Weights of a small mixture-of-experts language model, trained from scratch on English Wikipedia: width 224, vocabulary 32000.
Below are experts of layer 4 (counted from 0) of a mixture-of-experts language model. Rows are named router (the router's row for the expert), up (a neuron's input weights, with its number) and show model dimensions 0-223. Each number is 500 + 50 x the weight over its row's rms, rounded and kept within 0 to 999. Numbers have three digits each.
After each expert's rows: a language model's description of what the expert responds to. This comes from a sample of Wikipedia text that the model never trained on.

# expert 22
router:518457527514550466513504523476508554500489511500488418525525592517523462477515458474497518391497545471442489558496421471585423485472505555524538467546539506485480439484503492558471469483467551489487492469495509536567385353351462459507453384486440515498481545467436466628458489461523492496552536534513591535543542480503456499568507443535483520487408489545548489546559494478495456479479384461478523557601505470558559560470565523542438397476472557449454542495472476564577526535542577439499429504505599452499618474584442438593539491400392530439423527486540597577516455485533417522512615534451501544449443500508499509577543458481487461549545512510558521429482553407579567462522
up0:496484548444485475521494483538458544493518578447544479490469584574515496412555505500516510481471610510505516498410506456615438471504559463521483436495472473482482508541500569571503494498462486522550441526493478581527498488500580430534502521463537484449507493427560389446497502399553462502497499501554561475524450509509455494441523470353520494462416499451564490406503412471521477585505495545516618489443485503524478532428540521579625474468503509484493513483525469532552684484522646443497529498438558460413490559528531498455527513562352512507494520417467496537492506509461416464503472502371520497526377454523463514635553502502532332517548502511507517538491496477502560463436
up1:487415549498418432500601515502534509408560486546493510515418525457510526515418513579501559479562487511491473474508498498468497442487496481469504407574512501526375443537501504533462498497602468535513388474454513539454454316472524513480515498582292516478493489604501402592664499528448497534496508525501484468507519495456592333515540507517499511475514492619549496447496491486510492510492510485486632623560442472558397505555517495500581575554505467471442490524549495506524484462470589487551501531516500501483500589585514486514479546454500416495477508496533512550470470501495457549477499441500576497470488524409427497546493462531504513451556507517495457434487470491506468397474
up2:478470498492451483514447569477526515545560507455465505513496510500515500518430476544511504548488492504430513513523510504496506501522466520435552514502544507495411589661495513438486416632501433542471451530442464522522466468481490566502425476484468538437399529487398528498541531556461532452428515593554520607456509605472492538493443493610492507535470428613498496575529422491497458493453417522518513604580506438575499504487458521524479461497480500497451531501510487475463506525524640562533547501492497500507493409481492511471512533336389495431526509537497497507388504545511459485535497421533453385480446466467505481579487503398623506589498473521450511528497511507611664500613
up3:478486492497493523381491492480475435524575467650548508497418666490508497428493483497478509474506507557501547535514507499435510517490433501541524471499515545556420451487556453483545478493464530546485588528409510469447484427560499476571542481500484502522411561462403537531498543497396418509482415484504430484649465516431507493522524484502438578529546501501493440435506562454598466498498575296404493490511508501478490644481550514546421452392458529453501495497465483502509573561459553565480478491517526463517578486502501510543490527496491535495482490565538454616501486385488508566526614499397521486471427529397461495519483497585526505507503516491551513544508507516502590589531
Initials and odd bytes. Single capital letters starting names or abbreviations, such as M. Ahmad or Co. Rd., plus byte pieces of Vietnamese, Bengali and other non-Latin scripts.

# expert 20
router:477502527471559441569501466515473520538505491541528534486509444430429550597439539428540511454470526476571554458557505411523559493530490486497457472492551587525432445501379487566506561392616497497429569441500476523480463505434524498418481575610379490562526512414533492434464491479459551451491435499619555481519519480468443496384515487491468476542479349530520539504491575428574504490626487487485557507529456460577526482491471601494440428471522488442544458530478485576578479515523483526531468576513502458458496436530447475533572506508437561440503407464576542525471574561472484535546583531369424473571422493541449486548522557481551505483503517570530605514482479553495480454445
up7:565454466476527495504494573498658470482502555593528520498526494605512529472412467515487499515471470504510502447534464371561499474495379493406543440501504492451504448444555497495629495501438478489559488484418497501445606482574456462501422598554474557641540495447515536490489488366521523510502542512520452494516444487453534500504570490502528501503582452457482554508502498493646483501474583442487461509429489527546497457493504586430485457410517470488517510551484455540501512431582469501368420509504619580491496505576551414606430522530497526553517428480513494495485564468491639466505495512439532449537609500498463557497571493505497506521352470464507514478531505521493526452495
up8:428558553446490550501508510570492522645387515555530511716500458504549488490408606521504503620503505506479504498543497529531580494493503493503524473555545537497496551449513470465486467585499441491510516506400497515467521502535502500604498493509510370377548454499465532485385423472520488516485489553471457478422501538478477523526494555504566538507528528480533478326455494494456459494623431497509502497499417449562523504491504517502501524610597412514394574487487502503549562501553499508487476464524494443514569514500500498536429458568439503495487458394492534516488500552585518500506450485461475471537388497472504473448518479530598439485384464483474341523502535498517499539530
up9:538548501456495543462430500371504438481502502512499496444491478438498406501511536506461501509486502492490515511517508579544532502489493476494470550518520514504499508492519539523425493443472538511485498494490496567530511531484414416526549506536505506569503436527478487488387483562501510502523500444647483502500568562514500502547582552523481529476538448486608498503441502381491583471397549546483503530569528494417548655452398615482531350473299560461500504518496373569450516505503538502494529513508470471550534500399482368372516547500502553497526527501446504502500539473504497634462465510513719477469514533513499496513498527477541495497464494604437499525498455485482501480509
up10:482438407573501542515507485470501478507390504584508446491499503497600430480530466504485486541508485400435323502572557500498513500514500604447496514452465505449413514510509425414464462584490481459436562507473406491596501557447497476532482545589511499572571515521462470439544525427541506460498454463554501517459459505562531505519538466506499516498470389485500560511450485500510523519541504473511465525498494516627559431423605505608482453509590492486504563513571435509506463456501679538512463544514514506533537508624487517488474561429626491495584489493509493482498546491497525507476542419498473464531526508538505505524526525410523399390506462510357499493478499470508369410563
Infinitive to, modals. Infinitive "to" and modal or auxiliary verbs after a subject or "there": would, can, may, could, not, also.

# expert 5
router:496529541473572474485539423449480480505436492386441466599518539566532461517481489436554533446476509443478491552548468534506559488520465561511507416547525473425472454517464502500467550499487522532470504460400560655389423439466531428553487488455406557499473507484453474456496458455571552432530480581500525360443580531481478449466608507543438512557474522437560510575528534533564462655544538495463501533518536465491514497448527527519605477477462468422515615562479441606574436535468536542521524498494577490474506445553499467599609489499482519484511472444485482538538477531503385488491510483500472476426492477488531454513523546420552497552509550602579487587416526531518610447448
up0:495617552584565475590517460482497514480479494376544498501510482477485594445504423492510497509492511554444558581434462610459433494500475452467571559481500443520426310468513615407529547526415461643477533584450494458495516493532472570425562499479568497480517525505561506502435386461546502573452486493492536490363582429454495493547504522472508500511426587521515549506536583555497497499500426489473559515408488540517454509425458580522374485476454504536497462511387495567573487500456560495500475596532560466573475520527504468438499500452526591501529500470599478477559477533508499499500424517452472489466525528535457528496585502497503455476486504529482496480507564589515449404484
up1:400523546448477406479499502547398499558408571447530508453470421492592503506539542506499506564546506458424499486484507439533570515485483512486434454554525448465563547499504504522494517518479531559549469512506498614536439579508498479586440538505425518503372401508474559494554459422533523495493502545429558510496542457454505507513588491510355437491437501527541545498488528475516492461477500387526520625575535528430592510476667509519498408430472509436425494482477479498432494532478486472429615573558485497397548539485548436515475517485564501606507634493563501465454504548508495483488464460366492475502488509567500511476398442611484463518495547498497540484508514555506562440549
up2:544494521490465446572501611576467433523467406521507469637462491518497423526616481436474534494525467508509486511506555484528505487546447501503525560525455564522545581440513491507525501403444511492503511470452399485533506513488632495501464497505493486430499559517511545519431451496422514534506444489490501654506497505489494445517492518451575554583388437474453511479442502490505491494472383481497563585519503401572602500500530504515494465513515300356551559541484490560428501472532502493568560428497454521508562379505687549521490483433463478411436497504523457486496542432416502504495444479480522554487501538505560471545509534520577550570473544520507537487489495531513561452479
up3:483421425472514571523534463508619475411440503538550542559456506499540578471476368507510501528539550490507466428499488526496506474537467465546391499500474502446445544488521455491585664465515449576487510500475463540494566369458408527533469490525513529434456529574495508406507491435503512482468468521525538459569515491532493499595451558544531515502443475518538395459503505444608474406501514363508483407613386520434486537484652567482513520569500542462602484527531517495527432527514542520535478469570438497449463511423550498491507541512559541512476501414396513494492443569469459421583535572538479402514525479539440496497510487491515499541467535603502616536511508524497467490533
Name-initial word pieces. First piece of a split proper name or rare term, often a capital or syllable, as in Bun(garimba), Dara(bont), Mir(nyi), Bath(ygadus).

# expert 35
router:421591495533548506564490527492474565579530516471475430496540585506540509575512448475509534488455508451574420519449492425551551552463528587416593470477465560524503557607454431469477567438579499523483518463406498516472549504415536469458451570507526513536488493446513430498474390448499584451570442472466442478540523569526496525410449500486457519496479431454544516585539501490498469544567445556499568606548569439508610530469513457505502415385447461384505499498506478557531500486478471407530573429512511435457531497506471446452464519403384520536448532543464557451486484488374506536585605577505487498463514481505467492576501569465534522523549535538502563423460586467603471444510
up1:485506505545426500595479515462438544485476502532404481516374539484475437508579437524501511467423501501483573524562583490438534497560580520604521495525512502489492511488545502545421490493517491413490520477579498508581517480506500473507501530584450516501510498372567573527517395619510499405484386513585496477509498500500489508479434490458501504305493551445540383511485497499505454525569521495561498566500430477522446578581460495501438451439483499492481521500514459609473499514463535517452370541496521465427486562510535554496488503496462503508440503526542519401418521549503453500511445497550516512496484599498443383625433524611501492410621466518539511465462533449479474394500
up2:550408500446499516503509524507494633458518577464478451482556500557640499493552617434498508433481506531501434502503496467513517497521427482509433519502501511364548425495427487550480512528469552438377505515521530550498500584466527490475472549478585512535489491515404449502502523497472493546478510468521450509493480496425597483499503499409519504500435444437494521535495510454523385474490576489456588505599418460486603515497557366527498526513467485593520406504490476378455510540363459506504502503563490498522463503606553521460444546488432561452468493492505498480499525536557421494492547426512477500498562569506499636502549447540497529427526513414682512510523509515512493504371
up3:597609499500534502456545457560473501505528492511512529518437420501441532503474506641494725472500480487519488412498459488422512556503476496539486503566520491532477486409507523510562586477501569455466513498490477511546652509480486487608410518517514498504507500545487506502477430402515511503547481462617445487463424384414491516493532416538527492523626517468530515425531399460481461481507450484486545529558539401494522528498514546505500489485453491513502466617508430511498501595497496436568528572505468464537502496509439438472491529536453498462507552330437504393546576382502425493448532500497500578547547472508414522480490472504533484438597540496506500474456435561462518521491
up4:436431478504462392480497497473441503517528512499477506527469502458556509486524445503497524498468488409587486558507529343539506510506492531435629618500500480466646494546519503490564448511595506502508481499425504496441540509485477509532536565618434494499501585557488531556524501532510530510495544524456502471507491312511462499465488544566515465499462493406461481496458524501644472475495469466491506490509450451511545563532493556331519520512551567460533502435524520389389460540409490500503470487455507421469587457498526525425524499489490520507543317465488448392586477512531447545487530506437505465520490492506455408456554576534568524532491536526619529504463491492502558480553
Infobox list punctuation. Line-initial dashes and field colons in infoboxes, taxoboxes and lists, as in "- Location:", "Languages:", "- Subfamily".

# expert 21
router:503511489508565506472590461364458556488392452395492447583545565512528522436466377374513547504490547523494512476540501562506500458493497532484456440520513438487451511530422477489550525475541452528477520462515505572483515509436480476566537555513437502552539530533456435504404453475562547523501471529554514479459488551474494468489520502436449564541527398481574590502568490440492477442574411415404509471528408490457565541469594559491497451468496485566506566524452434510569549627519523441509506495498519438480483423590528513607592464495535540479497443519544571531561520514510425621470503481489530447447495535486420515593527514480575600523562634616463513444562527447510537487496
up0:486458525563485529513590475426454442545465468372501495496520517491478625562552409382385565515451485523531508449573486488585543452524480401564473443582452502565417521580438509480489526512544528451489523534575479592496469534324480514494552523528414505552483494494476496502493553497401461496487589499501485475476546517534503483484628499506549428568501496504500528485525485499519508522561482476501651517520490518506541463473453455528502519494466496516579461536390468522472484496495443500507625490556502481300532489494530439375513443444495524519500498508498478470464540456452498504531498495496485453540579486439531501546464536482542469396602475586496640454531500495479432501508
up1:548478500525521382448451518509426498465502468447498538541503390483414484382497517456534582495524548438499495524534476539361483509548490513548446483538497466456603502447512668508576548356458423521509501512480483410504527501496536493497566428518450497509453527513504559539601503499385662567544510502672525507653502500423500508480533554491499487488504440485540521498493384559538476453506461484497499570583529487547515599518497523523513498495555443383495498568490459530573517452525551465504476536505480475362501486496418497553500495479492498511404533540435486555466456487502487497508469554578492473517538520531425544451480542507525561479497531474581478481448460404521493505485
up2:488489486496499456460481546428491494496474516507468485377472590610494499513566360510518577411523527627538357502430576456438479520427475504479438431494500317493511412509406413567516504502531477515562520507512475502485444480531533457518498480491486520523448455508493474485501508506515498499559513523591514460474376546486484528500554510508475539573499559479583404532458456548581558487529489395533522518484496412527508491489517533459503502495550498485499645523506493547530592593504431518417512479477536523468518451511539562610525431449493513467442470520630553589520450562566549514524487516484497490501509490535500622512459520490451492500596480586497571363514512423537500494499
up3:485517458585493398467481560433590485500474498513510551503529467605493488433565521500490485516468304539443368477475407502488565489409473543492507488497516547398496467504496491498581508439600615496570534504489596488473504536492496519599463507545506556564539510551550540525449479534528501438498476479473502536497490583505496528503489395512456550566458493469511510435476292526510492513490458512484457498605500418473507533499496455475444472492513493529438557524601525503477542594517465522579504503513586465599463471498498457580364491478544549507539510456347524467541499486477435493412573650433506547517443462458549476487547563505506489476498488473497484518510499473515449492501
Surname starts. First piece of a surname right after a first name, in lists of people and credits, such as Mc, Hart, Gi, I-ovine.

# expert 3
router:482483555445526507532522390500494572448442398487505511562571483512517483515422504464532514473528520480570579558519481439577576488455497594538635473517531550511445483502453496564458506501546480519412546404492537547565488487477473454420464465488492514545504533410422478513532410494502515402569464474509560425583546529471486498467514404417427555439491515514501567593526571411515477536511445425444470481601415436554540531570538521540578434524471423519513468530412521548549538451451596418379487486494514496400595489539470540596515422454517470519552475506436546474497507528465512511472488508449474525369522586531451442579507556418495497543530635459499501491462528498510514463488
up0:498521498442508486595494603501540516429471471480504539501553528526481537545503440502490404592606535471491464530648522485510497496501457503474555530521547441519430527526455566529491528513470505522517511364453499386474485580429510597539497488521537500478497514498500580530504494490554434497424480491523488382356484503466497477557435499535512452389464570501437501490527509567500486488489498498504474499504403501500498392498535556427612536524403527500390522526505544497625419530501476467359467342447518504473503503518502483514474511471500570508389496537503558502455480501522538491455447454384503497504545520529453351412493601570474527481366520499490514521488527489498520465537
up1:504497478523508612529506533434498463498520502560495569475497546340501608514439620500483445508575473491554442499496510394517535483488496549432465498500515537464498458501363487474614496499440407505503484550502480505462482486458500536462525482512501506500503515506469549519548340560446491500497503556581498547597473509498548429485516576513490507485385531520476534552433582513549423542498497507429498563515499484494603496528471529472516460502517507480409491502515485540435479438442494511481488508514532339501452374439497564491499273502532446494453467498499500514572489499499501474513533494551468496501512502528566497628547395497500594593465509524463502496535438518496497658492
up2:588504559552640470499646428332495555493493376502426499497533495431473491611512474346394475502550467486515476500614524556444590617501504467522507478468487492479527506442544590491538520535518423492502542465486484543508496529442512382500465479495497495465388473487437535550476466496493567489480617501490502505468498504520476509517515387578562436496532460494502584497484472503548527514496502496481434500539497439501621566522561470496506516480500532483495515394443383595545525518465506531507511501483477500598512418496491475540357510414496504489529500500480496564523507536491390462523526532491458445516503558434518497488510433493505537433534569499502583492521556496493499602434
up3:474493491460492500424542433497460483503476502640525506546490493517535497517434535448496497512519505545710535481458539482503528572425545497512483506553500556499475456533527504498498501494474509497479418452503458512540398581454497410505428511496501550497573563559499459501412331490437542470587506501507535490486552390494501507502529555498356506508492597551498509582472496392509501504524457490545504495465571515516495465455505541478498388506515478514563497526458404651493631503498428524516563515460509439499523496479472509555516511516493498577507494496461530386476501511439522477498429483519448465399492467456422463649560523464617511431614488497513453553453614510521453490479
Work and subject nouns. Sentence-opening pronouns It and This, and nouns naming creative works such as film, album, song, novel, in release and music passages.

# expert 49
router:517505572462461440576535456478465604468501507446475551473574503533523530443447502508586531515479513480576471602501462408560450421402400536469482476556505542455499516579448453615584494477618509490429535504458539526495435443484541443453477539528523509530595510418536491461509458487473516444482486498627492468438495511467491465451491520566529545572462426444528534522461489453582464424576399490447546500526448508631597482388536550461485513409485541450524563481524410495545444526563545472595521538465515495454530530543430425555524519410444555474492429504499569529517442566526441531557492534484475556440591507512495460588540459559521614554486514507495471550472464412489576449475
up4:495517557544550500462494481455408499562554552475512496485482516665499496418430490547497525525514495537464460503438559479471470599482498502468547500575506473486511497557498526503480394502743477551488497478503490507533521539493498489489542491388455508411497479518544517547460474508523480482476495493532502499500501600517530465467536505464586437570492431486386507427526424608540507517527512506351407546428509478524469465533496502489513523563499506517492501480519492542464471592483531490543498517391499343369517488522496555503581481493502521550517509380528524512539417512496494609443499509461475413459549595682505487503492485503504432453474498455483440477585562542481458500480
up5:493498505498468433462554536496497564477364462510484558453431502441406494463543533494480491496507508614536472556538549477520463418405451518482510415481400405413505595545536514554485445436581582556503485480499455498497532522386548501405502547473522486504448453387400518499540545503524478491511479527490582550454504492388476513507420478566474453517450454503521539422521518512567479446538428527527537539495487559500591544397504485442500566502484470505513569542498496488668455520452501507626444536502588487515504629600515487411499488450514580479470501499501506576469499546606567495502498569427495426473427508537557499536510485509591489482489409546499442480464458520578589535488
up6:510559543454495532488439495541467500578495418469507478547510504529495533542544479466528605500483488489577592494427499406489452514399621471502416510496499412483445521412472442530529501404437478517524544565466507536574502429512456470521507508499488452683581569424535510590457510481496498391506551521447494460565489543394551461488507536478446440503486514506583501494485458521485430481421493502480499512444370473508519505457477494489505511533515499513475493498590467588492594434492484515451495487481560507497469556495495490637449446590492480502462386523506498503496501540470503425519497493491500572516525500501365616493606493501529528508511685500569419611504520534529556469425
up7:493579453514426475494501500520574442493445501525480558482487518518511502501501492506511528500482452543512598571518576492501489417504530665502593467382498502489468496578482409600562487466508496489580427517515496361499389453491505443509690495476474557506563511467548601487501469501472473454419537546516507543379509540478318502336475496508461555495470504459382543562553526480514505414692582505452497501517516486513498557442474579495500519507548546529446524517465483502476473445451543511505491495507510453513497582406501496496576478497470496463486428368525501485490518485445487555494523431494467470492494503519506506490627523508504560497467504499515503493511494538530517506490
Auxiliary and linking verbs. Forms of be and have used as main or helping verbs after a subject, such as was, is, were, had, been, became.

# expert 36
router:459526537454575521461481550491435536518436483517458421516545580459518470534468482461547525509452560448488541555522405461608519533357448522561528433556556513500464553538400516511565559481554552528445535526467522524463511516517568585490453477492494520440489578500469496421549427516530544467570425553587464484553549510471471512461537509523456465505433302535552564568515527448599463503557490427485464510574441438566494560363561517514514562458474401449475480519447460583475535568494516535605478531489567432500500501510389476528483553446458566523413504519482603457486515530516464521482474515483408486541494527501407514562497487428477495579532582546427509551392533523505471441516
up5:504555508487483548556588565488493534508600499520506440520508458500509557508450449610517502436487446489549490500468502520499506500436520525493443406430515515575502550536507476458504522489506493469610501515490496511481518486484525523497501452426501481524583524433500518461490448461468481488555521604455499429480484531442502564430501479575547470491315427480510599500494497501678435455514498483348548530552491508335526489448531563527507507527499472495461448658500492530481497542372560477534530477506471488526545494493381498467531606510658535503495501510408499545504500487504446468486618447435400490540526484454492521512501492494496516515500513519479566424505402495531521360555
up6:491507482304432504478490458481467500409516467500482547489556506506546498525497513501474422479503531426500485551483495435449583496477525533499548367444514491481463551531473518523550575447500469532585466388499429507464509562522563555417440392518500485480426506496546653492530513475642597460530514685526496559537442527454504440597482478475344374515420504540523447501553537583453499523487476568501504497570514413443507494512500494570490485531461499569500508501526503520494464503504512574530493434541500432413503491492474502531540492402437526524517557507559504486526546531511398458477477495500467524498504410418453487592474482535411555531511487471458557508515467498611482485504
up7:432543488502498490458549471533484504462555449509485524313554550508518420511478504447492488464574577448534439464513499505494478515479508509507463503502503510598483500625502511445512498454520468506496536608377497483457509504473529470614474521599489560463540574588499499433487588475501589385499497478536502494595507418469438582394720424527493489524440507448507546496513455407504430583454503447463482482548493525440504485511460497510558499532571519505414504433494471507464561468478493571519439513486484450563525583489529491519416503544487497450639476477395491455529507504494502485508476516524558503502492526535531495555543586507579553499541626391497509492468529496536394434500
up8:493458481479454494488398512474442483489505462506493498546503480495564600628505496513562475493504651469518438517464462470551519508446498501514559537531497604470566532515509496520557496499534507544539434513542522522559493422592352501515505466414414482503458548558556462556518474500549490581638496537520536409558425500499505379477522514492482509666409525552474498579470506469567457458632502452495563584502487446499495502451414417455544496444498478460490517531628476463403491548482491561559510510489570511466471454468469497492568509499469501465499503542566510520488514539546437549503491502498568478503329608457498507560413502505500500609498477488515455584419517433488489447490
Dashes and separators. Dashes and equals signs joining names or items and closing headings, such as Geisha – John Williams, ===, —, =, in lists and formulas.

# expert 62
router:467545535383580418517528521461466524490392504460455490571556479511444423538426552387538520447506492432554423582507443472570537503408485579522598414517516542491506497617424441503581558514520472515455591463382541504460470454467562427564470450481465570529621494418497504531439432455545537436516488562550502495490492534440459469539566499587444558509466429501534572594462574468515457572512512487440500537560470391548537498471488498520524453443469535441484565502373474567526486551455555511540442481422576458473520478528484452557517487441460489487393472451482545559509454607494479496535505576492461506582503530482437511511531514416559484556459499504495564492480470530493483396493
up0:516504462453604504505655492449386495493484509498429460537528511485621490509459462374520543557511602383500464564448654420481569496526442484566511506438486497491492469488524466515544450482534485605538517506500486488442540526490611529432474442501490627496512607539545496536513457415521690491529502495452577510498547473507474494511524389471447589502503486545496460540517499512484545457479559507451495498482477453415492506519450571500474538529544411397481521510517491502416432509503519477516534502538457398540534528553598425525555590398542461449533500486524488485479447622533507512446443487500592506502551491499512541479519535496507588526424552499491406529446517489489488485522
up1:565471560484509461499484478511451547461519533423498505497469372501433501473476477496451501528468558502485564465476489573534515483436404496468445506485510487501467491481529524496562500397462604514426501456513466481504474585569456495491459473383512463456493519455476516502510549599467586526461496564483576503477494519512642546411476501497515516526468491429495679560456492484454502497535500470555485513520392519523614552473524755451466502429524436421567499475459458562514511593493395466499456531499630490497490467456451528519540560574521458547496487490491642494503499526499511588466628389476498493527506520465491479535496489496511521523507458566526501494486503519590566533455
up2:473424582507534552503459586501486488491500556497423523630526451502404559421634522505491488439508525510499506498403539417487463508498543626396445497498616510488501534487516485537460560516500464489558570510498522560501507501466546509526440511501496470425500495420511486476472508520616427468543499534437518450542521465597483550499508486451513530503487367454500585519590393556509505401499421491479638557410484515596475499508649508457456632508485509455483440549567534451548451546500466500554436439536531472498560597582503513647473490483526495524499422523500511404520516497528437546469543480462545483487523496499474525484502511475490477480380407506542585478494486490492491496533
up3:455505461435531495509489526543505493423469493449449543526570475513527499499409312511506511560416479644543474450498497523498495596452543522482512500492495512491483511526555530472567410538519498639494511549511482531406496582457524540447499456455492665504506495501453504516488474492479473502458551429438479523428456433498492474492420512644426522492524528497502482460522457562495496519441495471551508500425614437399531488421532507492488503547325497540474530568408502519543499482524517440500513534593576511498518465466398449563539612481441508472507506462464440442476535566500479485585482594481506516519601622502405507595505508440489504525509478414491568568509520517518537496501
Table cell separators. Pipe separators between cells in wiki tables, after names, places or dates, plus semicolons in sports stat rows.

# expert 51
router:527576488371513456577502457528500509515412475489539464554572546543588482514452523423516609456474574540450550499532527449601459350491542488463557418470564539407446438532476457464561605515544527504503522492531532533407461543589445415510495489486557521586478490458460447499481501557501592452498483468507488497484490467482473548488486408554471487444449393554567511505527549490483376495509506456456520479514467451520441565485541513479505468468468436482453487594554432604483441533463551401571415470507532399479503469553463579635469497464537510499530520466461497463581421559423461522569561485446479481435470541593504488604440516511482538559542441565483503467503521483579482553463
up4:538614513456621501557486465595498486519499499389519376526505523483419507538581498506500496565494570454484609551606415511427447458495487459497459477514476505490515379487430499536515510453473439543556603495582568589474470556462469452521480555480548516529510494475391598501527405433565520483560489442583598563486445478509332485489543515549498538424483497497597433427495517532496503559506499494432555473466472497407583558477567574522518503551491490483488507496555528507464627474478470544504493466505551494585502469499564542463491533467447503497427474411413497468541506495512491526592544409477556497512467522544464499528442478513489414560429478502429426466517444557493520581501
up5:500610470572472446475573536530537493486487492455495494520519514502500511512496463472459494375516507509482476498502598437491410513494509466475435553480500502503416521511496510510557502460560482541535605587501512495608467518483616473589488545447416532319393499509475494450502597508637569555518505545497511486467505621412492534516482512498475502521521436492521488542478504470509507500462517481521526560514502481544493528425504501484495495466569473442498459527508519457480576409506514508474624509497573502426487498506514575575485446589454489512506386565578542448488505588468404492492507554475474501472469401501355488474498441491486643425511487330469453536517630496503492516544
up6:558513542544395502491543501498452581564495508492453454484492516417569433529476533535498557474449503491561447493605497391667511435504491449482527476549512544493501384524488596627589595511485456520475371496516496593495491524496458503488500499522406497410501475455527475495511503499562523661419501459531523510497425452503531501555498526491501443483502341499519391498507512513409527486505521485671548506514511511559498555476473450531610482493476408597576523500491577499426450379500527480419553536454557499495477500502466397495467492490492453449500487377536497470443482490498494495509524489496501520481520498495511420526546519489502576505412480538555514491562515512504500599495
up7:394527539412448481475537427491502512513392493475392499423547499389588586705512518442525530481518574500581524493486475501497519505608527422495468376435483502569441462638425548572559544539508423486557447491444411526486507546499464475420502505519487581473484333520528453598406563543495487521497408492500485486423494510527482496511500580480505486510469519525527534486503524457393491478506509589554602518603518500489461463499499503592511468521520400551532515549486540515447540440484527485533462474446479571510504601489539523504525496484577503491517504601565580463464435565500478489469476515460499446530624458511467496506493493510509497487524484529563484490486492479514538498425
Month names. Month names in dates, especially at the start of rows in sports schedule tables, plus the apostrophe in possessives, such as March 10, King's.

# expert 17
router:541623518444546433537533412510460580503425507399508471564489537514536514580457463503551555500504484431510531439587486554478589462482527533474570534470516487459486502514481421519514587487474420514438553538420561436473516451498526464455512404473461565531460547545504484464442456448565487426499477565485499489471567525445544491455530467598455562629498466469510550536539529531486413452481482489489484549568481469480477608538521590472462480549565458477465543528465477521472445549448544374549452517476535493457564455564377400545486415443546467456443420481536521442537506569488410555567538526473517419439528541508394422574516448514541588586531568560467488466492553504522474494365
up0:508472364433531527492470499626527502510484516476473457583526426542472498420356574570506570454539449530501409513506500558359516526541503530620494429603492533459504502473499587543487518454502499412483492524505459487505498440462573506508500500362450497499495417449448484555608521498533499385589493508514495497420560507507482448584577508409510503499522500514503472445496384592517500504557563452497503520580485523498592412503487531502509487363499498497449441515495536586534500496444445495517491511495472488500575495545397596500551549496474605488477513481524577445517527504510492454481553594495502464495530488378506464500465525499562454629502460540503483455484580472509411477496
up1:483470524524558467480507462472488505443373498437487571574498510516484572500450479539533577368475507505611461525505680502570477341480469495484465501497488520482532477496481566457501454512507474502494477517483530576596497588522485510497496500481427475560529495521508493481509502485512482503696503467493485379500501480589501394522506564508486641486495635523492502491507484491507500470603461503486500435574564490444501477484475499430552504574487485493547473510547484523483467493594517503442498567494574644486537500436501437475506495503367498568511431473555544474465503504475424514463498445437495526524483555534552583445479509455514567501591514533460394444460427570592545525456
up2:501488427505498484491517475515524504564371488471543517497479462561579510567468463507510362519499477555502462510475469529516483524481446517488505447531514517508579533492529428444487475525559525521439530458472525621464495488511467392528527507494503508502628506485510538497516578519528318531499497566510459518569456503522494483375561458474353463566495551501520629601565482594490437491395485501457435514546453343481552463502502429440462527383447490476565513440504488588515476637485541484605485565493548504503454453482593440516491462349525557456498499498488506542481563466606460570425453457486483489499504522500496488516477544492537507512507483534449456499537516479588444489500
up3:500520559576417570459489511482477543508544513482526351539487500519455502511517482436593520505534477507431542468468502405482558498670490496569506523530455493434493385524430490476494503541525511518546486627615515519461510466516516476442499499572455475537501523499479465478438537436532514524502534536498492467590495469346536510405429490570501518500488547336540456459509488482423511445468493509448450478586534515565412403557532513490543527501619445423451496488534477489384503452500605556484499661565497508473500475463476361482443489468401476518539513529517553542511499471487493452510514514522493492573500547531426533607533587500534562530448458559543512457487535526476547490499
Place-type nouns in names. Generic nouns ending proper names of institutions and places, such as University, County, Street, District, Airport, Highway.

# expert 28
router:507595482495529426500577409407482476518348561450363505505429535561508511500496467398558519476472607467511520484536466440466573515519470501433558446504525541440433533463481444560555573435532431559502556454454491501487498491516526488535489489554527529509438555439422471430461449493557567478517431558461445488539490516456487506514580483488503549559512531465597551487527507506505502506481503542485485529494438489513587551548513625481556488431408410489409511557394500498542526505439495472584425441479485486425524393518521543675534464493469472465523535497498514428584496547521433566554555499480468376459578485600459487556478567479528523554546595543509491443451512461494541454471
up1:582562447408472388463512585509417458517512483551534448532435502529520495522503410439501482601525496493499365504493674499479500500502497470458629434406472534498512534496408513408559538510643462480545462514498506456522507498434496386625497520478609528528427529536514512502499458460503504510543544482501482507434491487439522549551539437503512567646506478526454523499453501603507465505499504507533544487377499440552591533506474520489508567405534500476472517496457526488517513537419450513476373503478482549496526481530494525525482526503532501358492578500521410494517467497503505525494481538512570504501507529529487498473466607425468515513494564449497490494466595410541445524355
up2:474478517439566461498478610473449468490491396483353511517519520496534516461509518386505504466447590382387500513514505582462495551503484489500466444497493491644412511556508497490502547500507567558505389400445612553455403488547496432508687476452471630490452532495533475479518516505486517522525494511508515495483518522511450554546493434482512433529505473577479406481511540552618517567501641504545568498511522466505491488441537456456505541451489587411539549500494513461480507501486553468508499608516584481432522397591505434446501510467450445452487515485515433486496528510434473537606443483544545511489442495452492514556518499510495502443525537506566384481500497508498435484416
up3:404505398514398491487470521533461493466509498509561468479483552560617454528598477485545516532508515499490535666531494489580480523560451497491497533495528496475490546655505522537515517413415408440488518484496523499501548526494469500472508530516407598589375613483517490492467495505504553468481476577516497473535489513518452496526455523505508442529527510517466510551404442429497519509501510457390461461502535477564470537541542466409456458486531537508526525488544518567534489515437507489477443590493504508424491488500498511605519418517425504483493532492408503503454490491452344525516451500563551524574466295549401482500496663378513492545521491496503478456480459545504581504544
up4:499484523509500533512505386493463502441497480534580474443486434500550510522495493521523410498489501540477533518418444468499551412492483499454469505510488445538497531509543442532523377505547430462491501486482508573461429484500488586496519498470500569533427497554556501517423616477448506469683441424519502516482420584503668501481476523547435538496501445495510498595498474466500512506566495488496504712469542411495506479497518542526411496514574464629504612483494466527492503361501501570517508467505500474502431509513524463517471571557475511500524420565581531543505512500452510377483475434426622504498508610456535495501605510495503484487568497510582575582511507433506492501451
Given names. First names of people in lists, tables and prose, such as Robert, David, Mary, Colin, including pieces of rarer names.